From a checkpoint of a small mixture-of-experts model trained on Wikipedia: 224 ReGLU neurons an expert, a variant of Muon for the experts.
Below are experts of layer 7 (counted from 0) of a mixture-of-experts language model. Rows are named router (the router's row for the expert), gate (a neuron's input weights, with its number), up (a neuron's input weights, with its number), down (a neuron's output weights, with its number) and show model dimensions 560-639. Each number is 128 + 24 x the weight over its row's rms, rounded and kept within 0 to 255.
After each expert's rows: "comes after" lists some tokens at least twice as common just before its tokens as in all text. This comes from a sample of Wikipedia text that the model never trained on. Tokens count by the router's weight.

# expert 2
router [165 105 148 106 128 119 152  90 152 157 117 154 144 121 142 111 136  98  74 116 176 137 107 141 122 134 126 138 130 129 120 123 129  83 138 147 115 154 152 131 133 118 151 112 115 159 132 119 100 158 135 152 172 119 109 147 154 129 131 132 147 109 159 143  85 137 132 119 124 118  85 115  89 108  89 144 151 122 195 136]
gate0 [139 163 138 133 117 109 177 130 107 144 172 112 139  80 152 113 150 127 142 160 136 126 111 156 129 150 129 147 132 152 130  80 157 106 109 120 152 116  91 128 167 152 179 142 105 147  82 148 113 118 153  91 132 176 159 131 109 121 144 173 134 163 131  80 145 130 141 129 137  93 121 111 142  88 147 107 176 134 122  93]
up0 [151 141 159 143 158 142 123 111 108 175 130 106  93 131 145  86 131 120 140 127 152 122 138 167 162 128 155 122 133  88 134 143 162 149 147 130 113 129 161 138 102 140 113 110 126 135 138 132 119 111  79 171  94  52 116 135  94 114 118  90 120 152 121  91 134 148 134 134 152 144 154 140 154 121 149  93 147  78 135 169]
down0 [107 119 162  88 114 103 120 112 144 130 134 135 120 103 122 136 105 144 133 106 101 101 113 100 150 136 122 123 102 152 121 114 133 143 119 115 132 169 128 129 123  93 120 148 120 141 133 118 119 165 180 144  68 155 146 141 113 102 136  76 142  87 126 111 157 127 151 143  64 139 127 131 141 132 135 118 151 144 111 142]
gate1 [115 133 110 143 116 133 139 116 168 137 118 106 134 154 105 174 135 131 141 138 124 116 154 133 138  76 117 121 106 132 149 107 143 151 137 147 118 159 125 137 130 143 108  98 183 147 135 165 159  95 118 144  80  96 130 133  81  84  93 164  99 113  76  84 138 136 149 130 134 137 129  66 131 148 126 104 134 126 100 123]
up1 [156 118 150 133 169 111 113 152 144  79 127 115 131 154 173 131 131 153 120 134 124 156 121  98  94 122 143 148  98 135 148 175 138 117 168 135 150 107 149 150 147 141 130 145 104 114 111  77 135 130 135 125 125 109  95 186  98 128 152 139 127 129 123 135 146 141 187 133 138 143 130 146 105  94 159  88 136 179 120 122]
down1 [184 126 120 101 141 128 171 128 114 149 139 144 151 134 155 116  97  93  87 163 107 148 109  71  90 126 130 115  93 128 104 114 142  98 141 178 112  78 145 150 109 143 148 113 128 114  93 138  97 175 146 148 137 149 103 113 129 120 104 136 130 173 135 155 141 141 130 100 129 150 148 134 125 151 101  91  83 130 125 122]
gate2 [104  94 121 133 103 164 108 153 149 142 137 136 114 109  83 110 144 108 112 153 144 142 133 134 120 129 135 140 157 124  98 112 119 137 160 122 132  84 127 138 120 120 150 114 122 135  81 110 138 141 109 139 187  84 159 162 177 119 125 111 152  94 173 116 133 102  97 112 175 128 126 125 177 132 156 167 131 145 112 125]
up2 [168  96 107 149 126 169 142 139 116 142 104 138 155 134 142 160 118 133  88 133 125  92 107 167 179 163 111 138 146 159 134 144  92 122 116 126 122 100 202 140 107 141  99 131 110 124 110 100 152 138 137  99 167 146 124 122 129 137 107 126 176 157  86 129 109  74 141 123 137 131 109 134 132  74 143 136 122 141 125 127]
down2 [148 187 111 164 143 108 115 116 121 160 117 115 151 124 122 114 137 107 153 196 126 114 131 130 107 116  68 180 142 117 143  96  99  97 131 159 141 103 136 131 126 102 155 113 130 164 153  80 153 129 134 133 113 128 137  99  70  79 143 174  92 127 151 128 155 130 149 128  99 155 172 134 141 138 113 121 128  98  63 140]
gate3 [ 86 132 137 120 142 123 140 161 158 124  89  85  99 190 129 104 101 110 174 136 171 137  80 124 111  96 166 104 113 114 189 125  80 143 146  79  94  79 137 122 114 140 116 104 145 123 140 140 118 112 169 114 121 144 108 125 154  99 130 104 128 127 106 148 136  86 149 149 131 151 119 130 132 108 154 143 116 147 141 165]
up3 [ 89  98 122 156 147 137 136 156  52 106 122 133 155 152 139 120 156 131 130 121 106 108 138 155 130 116 126 139 132 112 132 124 120 117 126 158 154 113 144 118  79 150 170 150 107  99 122  98 130 132  74  92 144 197 118 141 144 148 113 126 128 157 100 144 125 101 121 170  73  86 136 123 120 158  95 158 134 124 142 124]
down3 [138 130 132 135 117 133 143  98 111 105 162 122 130 123 132 165 125 116 139 117 135 137 137 160 149 145 164 144 108 155 149 149 135 123 112 128 108 117 148 127 142 127 131  86 142 206 114 149 105 174 119 133 150 117 138 113 124 134 146 156 109 108 130  81 102 161 162 131 140 112 153 167 101 158 132 121 150 123 135 104]
comes after: " ", " (", "_{", " +", " $", " −"

# expert 9
router [123 168 117 171 144 130 121 142 115 150 117 117 102 129 145 136 159  90 150 113  90 134 154 116 131 119 115 150 100 114 113 137 141 108 159 161 136  99 113 141 133 167 128 127  92 127 141 124 125 134 131  82 149 113 172 101 113 123 119 137 166  89 122 147 139 126 112 131 158 133 133 138 129 113 129 140 133 101 129 142]
gate0 [125 147 135 128 115  87 127 122 139 141 165 147 120 104 121 121 140 138 146 123 168 135 114 155  78 156 129 126 122 117 145 136 121 140 139 126  81 155 136 100 120 130 114 146  90 121 136 151 140 135 138  94 154 112 118 146  86 153 133 112 122 171 101 127 136 129 112 112 124 141 176 133 160 109 101 141 127  99 126 149]
up0 [153 128 123 115 174 159 152 137  75 105 128 119 128 126 109  94 141 141 116 176 150 114 144 127 127 142 114 167 159 116 130  94 125 123 152 123 176 121 115 110 117 165 118 102 158 108 104 128 144 111 134 165 116 157  75 114 130 106 132 129  97  91 139 160 128 130 196 112 137 136 131 119 114 138 119 127 140 104 102 117]
down0 [124 108 133 135  92 184 102 111 170 114  99 111 129 151 157 148 148 159 120 153 138 114 119 147 126 110 122 152 141  96 160 127 160 138 110 130 142 154 123 129 115 107 136 119 138 126 118 161 150 111  91 192 130 128 113 150 174 130 153 150 118 161 147 123 146 167 129 142 148 139 116 143 111 150 119 136 150 115 107  95]
gate1 [ 90 148 169 112 156 144 118 131 164 127 134  98 118 143 128 145 119 130 121 133 129 181 127 125  78 126 127  74 177 153  96 105 156 137 100 174 153  98 101 157 108  71 105 177 131 146 148 120 142 113 149  85 149  94 103 167 130 130 125 129 158  99 138 162 108 124 120 150  97 112 152 113 131 156 135 151 144 129 105 116]
up1 [114 155 119 142 121  96 157  87 108 132 119 141 129 139  94 169 133 153  97 100 151 190  90 144 142 120 126 164 126 137  73 127 124  97 124 130 152 129 122 101 105 158 114 155 129 155 161 124 115 119 121 121  95  98 162 154 106 156 149 155 118 135 133 175 154 177 149 147 121 157 164 126 173 109 139  80 151 121 140 111]
down1 [140 160 123 127 148 163 112 110 159 145 124 167 103 172 123  91 126 141 132 144 128  95 139 135 119 127 123 115 131 117 131 120 141  95  92 152 152 136 130 156 134  72 109 146 119 107 114 129 141 110 129 146 112 129 114 118 126 140 126 114 134  89  99 125 152 119 141 120  82 124 142 139 118 142  86  92 134 134 101 109]
gate2 [ 64 118 162 129  85 139 119  94 120 134 123 106 126 137 129 100 116 133 121 118 104 118 113  95 108 106 101 165 163 141 128 113 133 104 113 111 165 152 109 125 148 141 103 130 145 147 100 129 120 164 128 136 102 142 145 180 184 134 140 108 122 161 107 121 177 143 167 113 137  83 138 155  96 105 120 113 153 132 159 141]
up2 [139 121 113 119  83 131 107 151 107 140 136 152 119 127 161 143 108 108 106 141 145 143  96 131 160 130 117 150 107 111 161 107 104 143 124 125  93 150  87 128 122 104 110 161  68 137 131 140 123 126 163  91 147 154 133 148 128 141 109 129 156 157 135 148  97 113 142 167 131  91 124 166 142 144 107 107 104 134 133 124]
down2 [152 154 153 169 115 126 136 104 176 153 145 112 168 127  97 133 170 125 116 102 125 134 122 166 122 164 104 151 116  91 181 109 111 107  84  97 157 140  86 131 157 196 158 109 122  92 134 107  98 121 179 110 122 131 105 119 109 151 146 133 112 118 128  64 171 138 113  71 152 133 113 109 126 126 127 151  97 109 131 113]
gate3 [160 131 146 124 117 122 106 109 135 153 136 100 102 163 117 136 143 121  96  80 145 142 128  99 119 142 141 144  99  91 150 126 129 182 106 126 142 158 108 123 139 111  91 108  97 123 125 130 121 119 134 132  94 101 169 111  81 126 110 130 129 118  70 136 110 124 111 136 120 138 101 149 122 152 175 108 101 138 124 151]
up3 [134 128 113  99 110 133 162 109 115  81 131 135 145 100 121 163 121 138 134 161 126 119 161 162 141 136  98 137 155 146 133 115 149 128 182 154  96 103 101 140 175 133 186 114 114  92 121 148 142 182 169 150 129 157 106  99 129 165 160 145 152 107 119 108 120 101 109 124  90  97 150  78 137 120 126 101 118 128 125  93]
down3 [125 140 184 134 158 134 161 127 133 119 174 135  97 117 113 132 130 128 108 136 109 141 119  72 119 154 130 131  93 122 170  68 120 130  93 122 137  99 149 133 151  89 147 144 153 121 152 163 144 111 132 117  84 100 105 114 135 129 138 140 124  99 156 110 106 129 113 154 137 137 102 151 125 154 122 104 141  95  98 172]
comes after: " ", " |", " (", "–", ":", ";"

# expert 13
router [153 128 109 103 124 154 164 131 145 101 163 137 149 151 139 129 115 147 164 142 128 129 154 122 127 124 153  90 114 145 105  96  98 125 113 140 119 139 152 145 104 137 131 137 129 107 138 149 131 122 143 128 168 132 141 129 144 133 167 111 128 146 123 140 110 165 106 128 113 140  75 168 125 126 129 119 186 133 169  83]
gate0 [123 148 142 111  74 118 111 125 124  86 146 119 122 121  96 140 101 136 108 146 124  72 116 140 123 130 127  98 104 124  89 119 142 136 142 158 162 152 144 101 135  97  77 112 148 140 126 155 101 132 142 104 126 167 110 118 120 140 175 105 130 133 107  67 115 163 116  89 139 127 118 193 131  80 160 107 126 126 154 167]
up0 [137 106 143 116 151 153 146  90 103 139 114 172 124 110 115 128 139 140 115 129 136 126 102 142 120 130 120 103 139 183 112 110 179 141 159 111 134 137  51 102 145 117 134 140  96 135 141 118 101 113 145 117 100 173 132  97  90 127 140 108 141 102 125  95 129 104 124 134 140 118 117 119 133 104 144 137 121 136 144 126]
down0 [ 90 122  75 144 158 135 113  92  85 110 124 161  92 106 108 111 131 141 151 140 100 120 122 141 152 151 119 136 113 137 104  98 132 110 117 118 147 109  97  74 113 157 105 156 184 101 103  92 119  91 146 109  93 109  91 118 167 148 135 118 132 123  99 102 108 123 134 149 104 143 114  98 135 141 104 116 124 137 143 124]
gate1 [145 102 168  96  89 174  70 106 103 133 104 142 172 164  96 143 143 147 156 136 112 118 164 169 106 123 107 181 151 156 146 123 135 141  97 104 147 147 120  88 117 121 115 110 149 107 166 101 108 127 136  85 124 133 170 151 128 132 145 138 161 101  97 160 132 116  79 127 170 130 127 109 152 127  96 144 102 104 105 120]
up1 [125 107 116 148 121 112 119 156 158 149 160 136  82 130  87 100 132 129  84 155 141 109 118 137 112 125  92  90 130 109 123 134 132 142 133 102 102 118 141 110 109 129 142 143 159 104  76  79 141 110 125  98 124 139 159 123 108 157 130 168 114 152 150 119 101 118 149 159 120 152 130 125 103 154 156 154 111 155 142 113]
down1 [163 147 128 111 150 116 103 143 149 149 175 180 109 164 135 116 137 153 110 120 101 116 127 102  91 107  99 129 133 123 127 106 153 149  85 142 109 119 143 143  83 144 152 107 120 113  81 100 146 116 106 168 154 150 127 152 104 157  81  94 126 115 112 161 137 122 117 115 133 102 107 105 104 108 136 133 142 135 169 182]
gate2 [ 80 150 143  80 139 122 164 137 189 129 123 116  82 109 124 119 116 119 145 147 160 130 109 125  99  91 143 140 181 125 129 177 123 132 157 140 138 145 130  97 124 114 129 128  96 139 125 175 114 120  98 169 124 112 136 123  91 147 122 129  85 133 145 155 130 138  95 181  98 158 128 143 115 146 133 149 127 115 123  90]
up2 [111 135 105 120  95 139 152 137 121 129 148 101 125  99 180  96 162 124 121 115 124 133 171  79 137 154 154 136  56 145 156 115 144 150 121 114 158 137 133 139 156 118 142 136 124 152 150 122 127 181 129 128 107 148 145  92 126 128 120 125 110 163 133 103  80 134 145 140 136 127 138  82 137 159 104 134 148 121  95 137]
down2 [160 147 105 127 109 172 149 103 120 173 117 117 185 131 152 153 132 131  81 152  94 100 120 125 114 133 141 144 142  69 117 137 120  84 140 111 106 110 125 102  91 113 109  88 104 110 132 105 135 173 111 145  95 143 103 121 130 119  79 139 110  91 124 141 122 135 167 109 179 109 131 115  94 131 113 127 138  71 132 124]
gate3 [133 167 129 117 130 111 192 149 173  97 149 135 143 133 132  95 127 128 143  75 133 140 117 151 129 115 146 128 129 135 119 114 148  96  94 144 131  77 170  96 120 112 129 154 104 139 133 156 116 123 105 165 105 167 146 149 118 144 104 128 180 105 108 128 132 150 168 141 160 104 119 138 181 120 126 111 185 129 101 176]
up3 [164 183 127 139 148  88 121 102 113 136 148 126 130 105 158 154 130 158 135 151 156 140 139 139 121 149 143 107 119 102 154 151 157 131 120  99 120 125 103 104 137 101 118 126  97 139 147 134 175 136 103 130 148 132 131 107 113 133 148 123 168 137  94 141 161 132 100 125 129 121 169 102 139 151 131 118 117 104 133 115]
down3 [116 146 128 139  66 135 124 141 157 136 101 103  76 169 119 172 120 142  71 102 146  82 136 102 132 104 140 146 114 137 108 148 102 132 158 131 162  95 162 124  82 152  99 148 175 177 124 129 102 106 121 131 128 117  91 139 148 107 129  92 125 139  83 163 114 137 149 151 141 189 123 153 169 138 144 155 107 123 105 131]
comes after: " the", " a", " his", " The", "'s", " that"

# expert 10
router [124  97 103 116 141 111  88 118 129 148 142 118 135 119 136 117 160 144 103 141 128 101 139 132 127 134 116 145 132 144 125 155 115 143 152 117 120 180 125 123 103 128 152 126 125 110 132 125 155 140 133 112 102 103 198 124 167 122  75 138  83 114 160 123  99 105 156 160 134 110 132 146  94 103 149 119  99 136 115 122]
gate0 [ 93 135 130 143 155 151 107 105  90 121 134 140 154 168  94 164 151 140 121  98 137 153 158 127 149 161 126 134  97 110 129  99 144  71 128 112 120 118 118 166 163 122 185 172 119 136 156 104 135 163  91 114 104 108 106 109 125 134 159 123 157 151 146 130 125 114 167 182 100 123 107 133 159 115 116 128 126 107 105 159]
up0 [ 97  65 153 119 109 103 153 115 117  74 101 139 144 135 118 122 173  92 104 100 145 158 103 130  86 152 163 104  87 152 117 159 136  82 129 119  76 148 125 126 117  94 134 126 126 157 154 140 153 125 165 135 142  99 126 109 109 176 120 153 114 133 126 169 112 142 143 135 135 152 116 120 124 157 110 124  94 107 121 187]
down0 [ 77 119 133 126 146 105 128 149 139 151 132 130  91 134 151 102 145  66 130 107 140  75 171 121 115 102 133 129 132 152 126 122 137 150 103 158 121 134 156 123 135 126  81 118 132 164 186  83 117  85  75 127 122 107 125 102 122 151 102 106 135 121 128 140 136 129  96 127 102 112 137 138 118 128  85 121 121 130 116 134]
gate1 [105 180 143 127 117 106 116 130  86 137 110  84  98 117 118 136 177 138 148 126 119 168 109 140  94 116 115 123  66 125 128 113 152 130 105 105 135 124 134 132 168 179 102 133 156 115 112 106 134 133 129 168 102 110 131 145 160 125 148 123 128 102 127 145 107 127  89 151 147 121 117 133 135 102 103 114 124 155 115 119]
up1 [144 128 139 132 143 180 101  98 122 143 153 177 126 132  91 163  99 134 148 138 131 143 127  96 123  93 124 159 129 176 165 148 102 134 115 139 125  97 139 116 118 103 105 132 147 158 125 105 125 116 139 148 180  91 145 108 128 151 150 112  77 162 120 145 118 124  97  95 107 144  92 166 116 129 136 103 129 113 135 126]
down1 [123 125 174 119 112 163 162 117 102 145 150 126 104 132  95  89 111 103 177  92 148 123 112  99 144 140 133 110 120 143 131 165 144  93 120  66 144 134  79 108 128 145 117 137 123 142 152 122 127 158 113 152  77 125 114 120 153 115 129 148 125 122 139 133 158 152 110 135 176 138 153 125 133 131 143 112 119 141 167 123]
gate2 [131  91 120 135 102 170 108 151 112 109 125 134 157 127 113 121 153 147 169 178 128 152 108  89 142 153 109 158 115 134 120 103 138 118  67 130 136 134 117 116 126  72 132 103 126 155 139 113  99 122 111 132 106 142 172  86 137 129 174 134 115 149 160 143 124 104 105 117 177 124  78 106 123 157 112 104 112  99 156 156]
up2 [154 131 112 105  98 123 100 102 126  91 129 136 173 184 128 106 119  78 127 159 150 164  89 104 166 167 108 104 126  84 139 126 132 143 119 115 116 124 130 100 158 147 148 151 128 143  96 130 120 105 111 156 111 114 124 135 113 120 129 167  69 115 177 110 154 140 157 160 134 100 104 109 158 144  73 116 129 116 146 111]
down2 [119 152 160 102 110 177 135 138 128  95 130 117 135 151 149  72 143 175 121 151 146 127 157 128 101 119 133 128 152 124 112 146 114 164 111 133 144 123 139 112 161 171 110 152 116 140 100 118 148 144  80 103 120 155 132 112 109 104 169 102 134 172 107 167 160 124 104 116 123 137 143 171 123 121 122 130 167 149 124 163]
gate3 [153 160 135  99 145 140 147 138 132  99 121 148 107  94 122 124 175 132 120  65 146 166 106 130 110 148 116 115 158 112 154 152 119 138 119 148 125 164 123 110 102 145 141 143 122 124 176 117 173  95  98 122  98  74  79 102 112 153 146 114 153  90  87 146 153 127 145 186 103 177 163 178 114 127 119 118 121 161 135 101]
up3 [125 111 102  80 111 130 120 130 133 180 121 112 152 125 133 112 150 126 151 111 128 167 117  95  96 118 114 127 166 114 141 124 120 141  79 118 157 169  88  92 120 137 131 158 133 120 148 148 111 170 120 111 135 132 107 145 131 180  96 156 120 175 162 116 113 167 122 130 104  94 172 168 132 116 149 122 127 131  99 128]
down3 [ 88 137  90 132 152 165 130  85 138 116 142 128  63 158 138 171  94 116 139 131 152 141 147 149 123 166  92  95 140 118 133 136 130 167 128 147 102 144 131 119 119 119 167 122 142 135 130 148 128 123  88 119 120 114 122 129 152 109 149  91 157 102 102 103 160 150  78 167  63  85  95 119 123 143 111 114 124 100 134 113]
comes after: "\n", " |\n", "-", "|", ")\n", "\n\n"

# expert 6
router [135 145 104 120 110 156 105 130  84 112 163 128 134 154  86 149  64 105  95 129 148  89 174 155 168 137 106 135 154 138 159 128 141 164 134 123 109  99 115 158  88 110 148 148 113 104 129 139 121 133 148 111  98 131  89 111 123 116 146 170 109 133 117 105 155 129 144 100 117 123 130 108 191 140 149 101 138 119 113  91]
gate0 [ 74 127 116 122 137 120 127 131 109 147 118 141 156 106 181  79 162 162 123 151 151 114 124  84 150 165 109  93 115 145 139 111 114 131 131 136 129 130  82  80 123 125 137  95 138 134 144 150 119 107 133 150  94 152 155 115 128  95 149 108 145 109 108 101 185 119  73 133 146 146 122 112 130 120 163 128 141 147 150  74]
up0 [ 83 124 114 121 165 143 111  71 144 133 126 106 130 156 185 115  79 135 132  86 147 115 163 164  84  98 139 144 127 144 123  91 166 131 129 135 119  97  86 131 106 141 144 128 136 145 119 121 124 161 112 131 127 144 105 115  91 115 140 138 178 124 139 152  90  59 116  97 149 156 114  93 123 115 156 118  99 134  91 114]
down0 [119 136 168 130 119 108  75  98  73 151 120 130 109 131 128 118 129 110  90 139 113 127 158 155 159 122 131 154  98 145 151 141 174 122 133 144 141 146 111 117 138 112 163 125 128 118 123 148 151  99 119 133 116 132 106 157 115 110 144 146 126 117 131 113 154 132 149 153 116 141 117 135 112 178 120 145 158 179 139 121]
gate1 [109 153 121 150 179 149 130 114 139  98 131 101 100 143 170 135 135 132  99 137 158 100  88  86 154 141 117 110 161 123 111 103 133 132 129 123  80 144 145 137 129  73 124 141 145 163  88 153 109 151 112 141 110 107 128 149 124 134 108 184 131 121 109 133 114 126 104 168 125 124 151 190 125  80 143 160 142 111 109 141]
up1 [129 145 130 138 156 119 123 142 135 132 166 103 114 118 120 120 109 140 119 128 151 134  75 128 138 130 116  88 117 130 132 161 147  97 145 120 138 158  92 159  96 100 133 147 114 166 113  98 125 151 118 133 137 113 146 115 114  92 113 119 135 105 111 153 125 117 133 128 156 148 149 131 166 131 150 141 121 105 134 114]
down1 [189 169  95 159 139 125 109 109 130 100 134  77 123 131 140 144 105  87 112 100 136 138 134  76 128 134 130 159 119  78 135 103 165 108 141 149  49  98 119 136 147 103 140 130 133 121 123 156 138 163 131 124 140 140 118 177 104 103 117 165 121 137 128 110 119 104 116 119 130 144 142 157 128 138 122 115 135 188 116 133]
gate2 [120 154 111 131 106  77 138 130 130 136 107 103 153 119 115 110 106 147 158 124 149 137  82 115  88 138 149 148 125 137 102 132 120 169 129 121 127 129 101 113 146 111 123 115 119 143 164 146 108 139  62 144 167 157 138 166 136  93 100 116 113 110 134 145 145  82 129 140 126 127 121 151 149  99 139 129 129 160 172 148]
up2 [127 115 158 133 148 166 128  97 133 110 113 121  95  98  88 160  85  83 164 102 148 102 103 211 113 165  98 150  81  82  92 123 168 155 148 135 121 151 135 139 146 113 155 116 118 139 137  64 129 136 118 155 142  77 115 142 114 106 221 158 110 124 119 119 114 191 118 138 127  99  66  75  80 124 140 144  95 128 136 161]
down2 [144 145 126 184 151 119 137  98 116  98 105  95 126 148  71  79 103  95 147 144 117 130 160 146 127 120 120 192 145 125 134 112 148  98 132 119 115 140 142 193 144 102  85 139  85 109 111 122 119  91 128 129 127 159  77 137 125 120 152 122 146 129 108 138 130 114 133 169 123 136 140 142 139 134 149 107 113 141 131 112]
gate3 [120  80 124 136 145 111 157 133 128 156 132 161 122 135 155 132 129 128 122  91 133 160 164 155 178 120 139  96 147 189 108 104 164 125 103 124 129 136  91 106 133 123 164 141 119 120 122 131 114  98 158 142 144 173 126 120 121 124 121 120 121 131 162 137  85 185  82 140 119 110 142 159 134 105 136 122  81 139 103 143]
up3 [ 88  85 173  87 135 151  93 138  91 148 107 171 140  92 177 106 164 128 139 119 133 131 147 146  63 133 147 102 124 110 131  78 135 139 124 183 100 121 137 137  98 159 116  89 151 107 119 119 116 151 111 178 121 112  98  90 125 186 130 119 153 164 124 100 157 110  96 123 181 133 108 125 116 154 162 132  99 130 165 106]
down3 [126 121 191  77 129 118 195 125 114 140 151 176  97 152 157  87 123 107 111 112 119 144 161 151 113 135 130 147 135  92 130 101 131 136 145 113 116 167 152 117 120 123 146 110 176 131 141 113 159 119  96 137 164 140 142 141 112 129 113 151 103 140 105 134  65 116 113 139 103 114  92 116 115 100 131 148  88 122 157 161]
comes after: " in", " of", " to", " at", " was", " on"

# expert 8
router [118 149 115 142 131 148 109 126 104 108 154 120 155 148  81 118 123 132 114 141 160  76 145 122 179  95 110  96 127 147  85 148 135 135 132 122 154 129 136 122 117 138 143 145 140  80 139 149 103 138 146  94 100 149 117  99 104 115 168 146 103 155  97 123 163 153 113 121 126 121 128 174 178 117 144 140 124  97 104  67]
gate0 [172 116 136 110 111 115 142 111 140  99 106 141 170 138 100  87 110 125 149 124 121 100 116 117 128  97 171 110 106 105 105 132 107 146 137 152 130 117 132 127  88 114 115 119 118 131 115 143 126  79 151 111 111 149 153 108 119 125 136 152 169 139 152 133 118 182 154 168 144 116  87 120 133 118 199  99 130 139 150 132]
up0 [176 124 159 198 126 160 136 141 103 172 115 195  80 122 141 118 102 110 137 155 145 148  96  85 103 182 138 145 104  75 126 150 178 114 137 127 142 149 124 151 161 151 124 168  91  97 132 109 148 143  84 123 151 138 134 128 153 144 119 144 168 138 106 156 102 105 147 108 114 118 160 107 145 153  95 130 136 104 135 139]
down0 [128 144 128 104 153 116 158 133 143 152 112 143  77 138 152 109 150 135 118 113 130  96 102 144 115 106 102 123 128 135 134 120 142 145  86 152 131 111 118 131 168 141  88 142 106 163 167 137 115 166 102 106 145 146 121 136 142 136 123 171 131 123 100 167 124 170 176 138 111 174 140 123 127 112  79 101 145 122 114  85]
gate1 [111 129 137 126 126 145 119 127 128 148 144 179 124 154 160 158 136 137 134 131  76 119 110  73  83 100 152 120 145  77 188 170 131 174  92  86 112 144 132 127 108 147 159 117 163 140 104 141 154  97 104 177 131 124 113 112 122  86 112 111 132 100 172 134 133 147 127 162 119 175 104 136  90 158 140 123 102 126 105 133]
up1 [118 102 132 121 153 198 115 133 103 126 158 102  99 137 142 122  87  95  89 100 128 146 131 128 161 125 119 122  86 130 123 152 171 149 129 139 129 128 160 147 137 144 118 108  84 162 133 118 138 121  92 114 135 132 147 106 137 130 116 159 136 174 105 148 116 165 140  88 139 112 122  95 135 119  91 167  78 133 111  99]
down1 [115 123 105  84 128 120 136 131 109 130 151 194 123  91 150 129 150  98 121 150 119 124 165 148 118 116 106 140 135 157 108 113 138 138 171 159 124 129 130 115 109 131  90 103 160 128 145 118 132 122 171 103 132 171 136  86 110 133 135 138 128 169  79 140 131 124 132  92 149 142 113 134 153 127 152 129 121 111 171  87]
gate2 [140 138 104 135 151  77 162 124 116 119 157 119 121 131 168 132 116 152 149 166 110 135 116 159 141 121 163  83 123 117  65 150 105  99 153  79 103 108  99 100 135 108 126  92 137 136 113  96 171 156 145 152  89 164 138 138 124 151 116 156 158 132 138 119 110 112 152  98 162 142 126 157 108 127 112  93 147 143 128 141]
up2 [128 173 132 123 119 161 128 153 105 125 172  82 122  93 125 122 115 110 143 127 134 148 147 103 115 134 129 160 162  95 109 169 135 129 147 120 104 156 148 145 118 159 134 108 152 146 123  99 129 112 133  89 107 120 130 143 152 160 137 156 146 150 159 144  67 154 146 148 163 118 149 108 156 124 110  86  93 147 135 153]
down2 [121 128 137 166 114 118 114 146 102  93 129 117 163 109 112 107 120  93 138 155 109 118  95 129 124  81 104 113 100 102 117 114 135 155 117 100 122  73 113 100 122 132 117 168 151 138 115 152 138 153  94 136 126 121 132  89 129 140 126 108  91 122 145 127 116 153 130 111 143 129 163 119 138 109 135  81 125 144 105 110]
gate3 [110 152  92  98 107  86 169 130 134 103 146 138 154 120 153 150 158 128 107 167 102  94 119  62 118 102 194  64 142  91  76 108 123 121 141 125 127 121 156 169 109  97 110 169 141 142 135 111 107 100  85 138 125 133  95 137 112 101 122 102 113 128 126 124  86 148  91 166 138 120 109 108 128 151  99 144 152 163 158 140]
up3 [152 131 124 137 123 119  79 163 143 127 118 109  95 124 154 113 105 162 147 149 143 119 124 126 133 141 132 115 150 158 109 140 126 138  84 125 135 134 168 106 122 150 151 190 115 155 128 105 150  73  75 142 132 164 171 132 106 138 108 144 127 149 120 154 160 158 147 150 152 192 123 122  99 143 141 127 155 138 147 143]
down3 [105 125 125  79 122 108 114 131 143 119 143 111 147 125 129 143 145 137 130 134 148 113 121 127 104 131 128 140 120 157 106 127 166 160 130 121 156 115 149 127 125 126 125 123 104 143 110 122 113 136 102  82 139 167  84  99 103 138 155 107 140 151 124 134  90 175 113 105 132 117 126 108 130 149 165 114 163 139 131 106]
comes after: " of", " the", " a", " in", " is", " as"